config.yaml
n_layer: 10
d_expert: 32
d_shared_expert: 128
normalize_top_k: false
balance_loss: 0.000468
router_z_loss: 0.0001
lr_router: 0.000523
n_head: 4
rope_base: 10000.0
qk_norm: false
init_std_down: 0.00342
warmup_steps: 200
seq_len: 1024
dataset: "wikipedia_en"
Below are experts of layer 3 (counted from 0) of a mixture-of-experts language model. Rows are named router (the router's row for the expert) and show model dimensions 0-127. Each number is 128 + 24 x the weight over its row's rms, rounded and kept within 0 to 255. Numbers have three digits each.
After each expert's rows: a language model's description of what the expert responds to; "raises" lists some tokens whose logits its average output raises strongly, later layers aside. This comes from a sample of Wikipedia text that the model never trained on.

# expert 39
router:125161169176152138114143158129124160141123133129136146118108136135140126138111099133112117150146101121091112127148154159146097138155134103104180105179125157058113129137180140181183111119101156116104123134150103155077140113154141148184118124135116088152114145118138131100130159125140149106158138120096116145144138141126158102132145112125097134108122108129094136114126080138148146121164
Description: Word-start consonant pieces
raises: "end", ".", "enc", "inc", "ig", "ent"

# expert 55
router:165121159112141134095124152168152166173112116147123129159124125133141105148119144116183136127128158146118111102131157131145151144145116132112157111164142158102138102138144133128152118072134125101104101122170127147115112149131160144172102128169105119122117146135131144117130149120117125138185133117076132172129131074139140104100141141159098121111132099127089107058139109084128125166117
Description: Infobox and table labels
raises: ",", " and", " ", ".", " (", " a"

# expert 3
router:187131145117137145119129129146131159139125107155134133140105102146142085168130097119154133095138143183116112102143131113158130116148153131084147145172122154130125081130116135162131133079139129089111105128152097151117119137119126166149138106138108100119127122123094122139130124097115138132140146108128086170124127066138134104101149139126115125112127156125108111078120129104120138119161
Description: Sports table headers
raises: "-", "===", ",", " and", "1", "\n"

# expert 52
router:145123137141158140121097138139148144139122108142130170180109164131136086124111091170134142133164144159102086130173173118140120147136143116123132094140130126131093126174145167175130100100120127112100112119141084156121093090133140139154081125118110102138129143108097130129137124137094175138163140083112122161168087079104118113108155107165119131107123124098098078055098123109166137160122
Description: Apostrophes, brackets, possessives
raises: "s", "O", "R", "H", " |", "K"

# expert 61
router:133156142152161112098139108153143115159083100154148163145123153122128105130126086123106112135121138119121099109154141141176131145138135095082190094136150153119103061120144131153142123125097155083114126140137120112149119132171132161138133108137144112132095108114120164109148141105127164139167134079148112122122106120093150125116133123152133088103102152122119116101113071120163153169117
Description: Inner syllables of names
raises: "ing", "ens", "ings", "see", "ening", "iy"

# expert 47
router:122106106148143149136128136134169130154132099121148150117093157118110108102112100104120107146130118129135123097129166145132092149131108078101170116165162171106106110131136143145124099117112138089142114171158128150119100157170169158131103101147136081159112165106115154122130136135123115111156131134128086119133099128101172121095121118149142127116080081142130099129116077100145148100140
Description: Mid-word syllables
raises: "-", "up", "back", "ily", "alls", "anti"

# expert 10
router:131120127157145146116110140126137151150080073139137122136123153100149131109079122148162182099141142157108098133116126138130099121140149124140113120138132135097102118142139170160170087131138173118103123153130125145124083108180119122125115133144122126127102125133118131091142122141117178116148139109063105140169158108122141137128131115169137187088102097077109114116116131094121124151121
Description: Introducers and prepositions
raises: " the", ":", " in", " one", " on"

# expert 27
router:143144151150131139119106149158163149129122127144116169151148162099150122154118123156120162117145159129127117115147143149141122136147128134105132120166136137113114098151143144182172122095106188109092143140137094173061117106179114150185108129140119090147139117110098152129135113079111114114140141104095134166141096106112148140101121144142114163101100107099114121056092108123147143151136
Description: Space before numbers
raises: "1", "2", "um", "ul", "ordin", "5"

# expert 15
router:169161151167147137129116119128129149144106114139161135150117129123122103164119116124134112110139128187140116101141149139142122130169117136113192125157158162140117088142140154126143109115116132122098121163142081124071124141120141147130132079169120136120097135091102151111124134120106156139164109095128123132152132116102125121130131113159101107134115136112086104116098124123164165141129
Description: Line-initial word pieces
raises: ".", "-", ";", " |", "ent"

# expert 58
router:190135124167144124078135143162126138147114122123130109111109133130138090150115113147147104142133155133073120107138170136160133140160129103103134102134132163150106097150130177151126126093145134113119121155134126148104087125128128126160098132144107094179129163115110123119140153115106123118148131088064117138131126128120168112117121133170117155130080076106107123119133125077157158139154
Description: Domain nouns
raises: ".", ",", " (", ";", "\n", " –"

# expert 51
router:168144142125139144127113134144136145143123099213139167135130124090144119119121109131170167109133153163108117129148142131139134170158166138128140132153153130097108121132139134123144109115125156110089105145167128149118125129160115126126134137149088145142125159116115169101130141111090155130154140127087107129174127090131177127128132093164145121122095114082121103124079113130139153159123
Description: Time-clause prepositions
raises: " the", " a", " his", " its", " this", " "

# expert 54
router:149132123114127128118130133138166117142127146156143168166145132082153080146076108154134118099144147120068136101153170141149137168139142128095130133138134148106129139160181116137143128119118155111116136141154136137107114100162170122162126144122098124120095130101113171074126151144136139153149133112057120123137134093127147103102121077161114138094100096093128096119094119133149126154140
Description: Military action word starts
raises: "-", " from", " and", " through"

# expert 22
router:204154127158135136084087160185128183132097131129140138181132138109151103153145134179128140125141136124096107100133179178163103169142135088101110108141133147122132117160177124138137119110088143137123097163129142150083088149128137117140130123127107116114125128082124153100139142117104157117120113093140105114132137126130151139124118106107131129096085113111117120125148107065153139138138
Description: Word-final suffixes
raises: " team", "-", " from"

# expert 1
router:149150123161152129094119110135153154128105123155122156124109166121179118130097092169158148117141168139084112093180166157126114142163132130101128093157162122103119128162129149149168100069099163100117108130154084139105104093154126130140098093126141125155138165130115118092123125118101169108144162152114097111149103121113145141119163108149101136114129098111086101092097097120146160132133
Description: Hyphens and prefixes
raises: "on", "in", "based", "ins", "level", "st"

# expert 30
router:144143149154108143107115137170130140154123114149147134199130118116163124147113144133146134127130178146133126106146184150140113131151165139088139123152101123123143104117133136137135064085113128113120089175130121146074112130135166135172095100162110120155108130115111133136125150120102119110175114118103127120138147139105138115123151116118125145109110118102100084055155142118142144152147
Description: Infobox field labels
raises: " ", "1", "2"

# expert 17
router:147137138168152127104129157137144151131098103172143135141123194127169134128109086156154166127144147157101120119160160151139116142147120123122134083163127133101133121129126150136149089101103180127129131123136086151102123106154127124159101109147139114154120174136125113100118164129098133105137158140100105138151114114102163150118175092156075166109128089082110074086112117129176145138142
Description: Hyphens and prefixes
raises: "s", "d", "res", "1"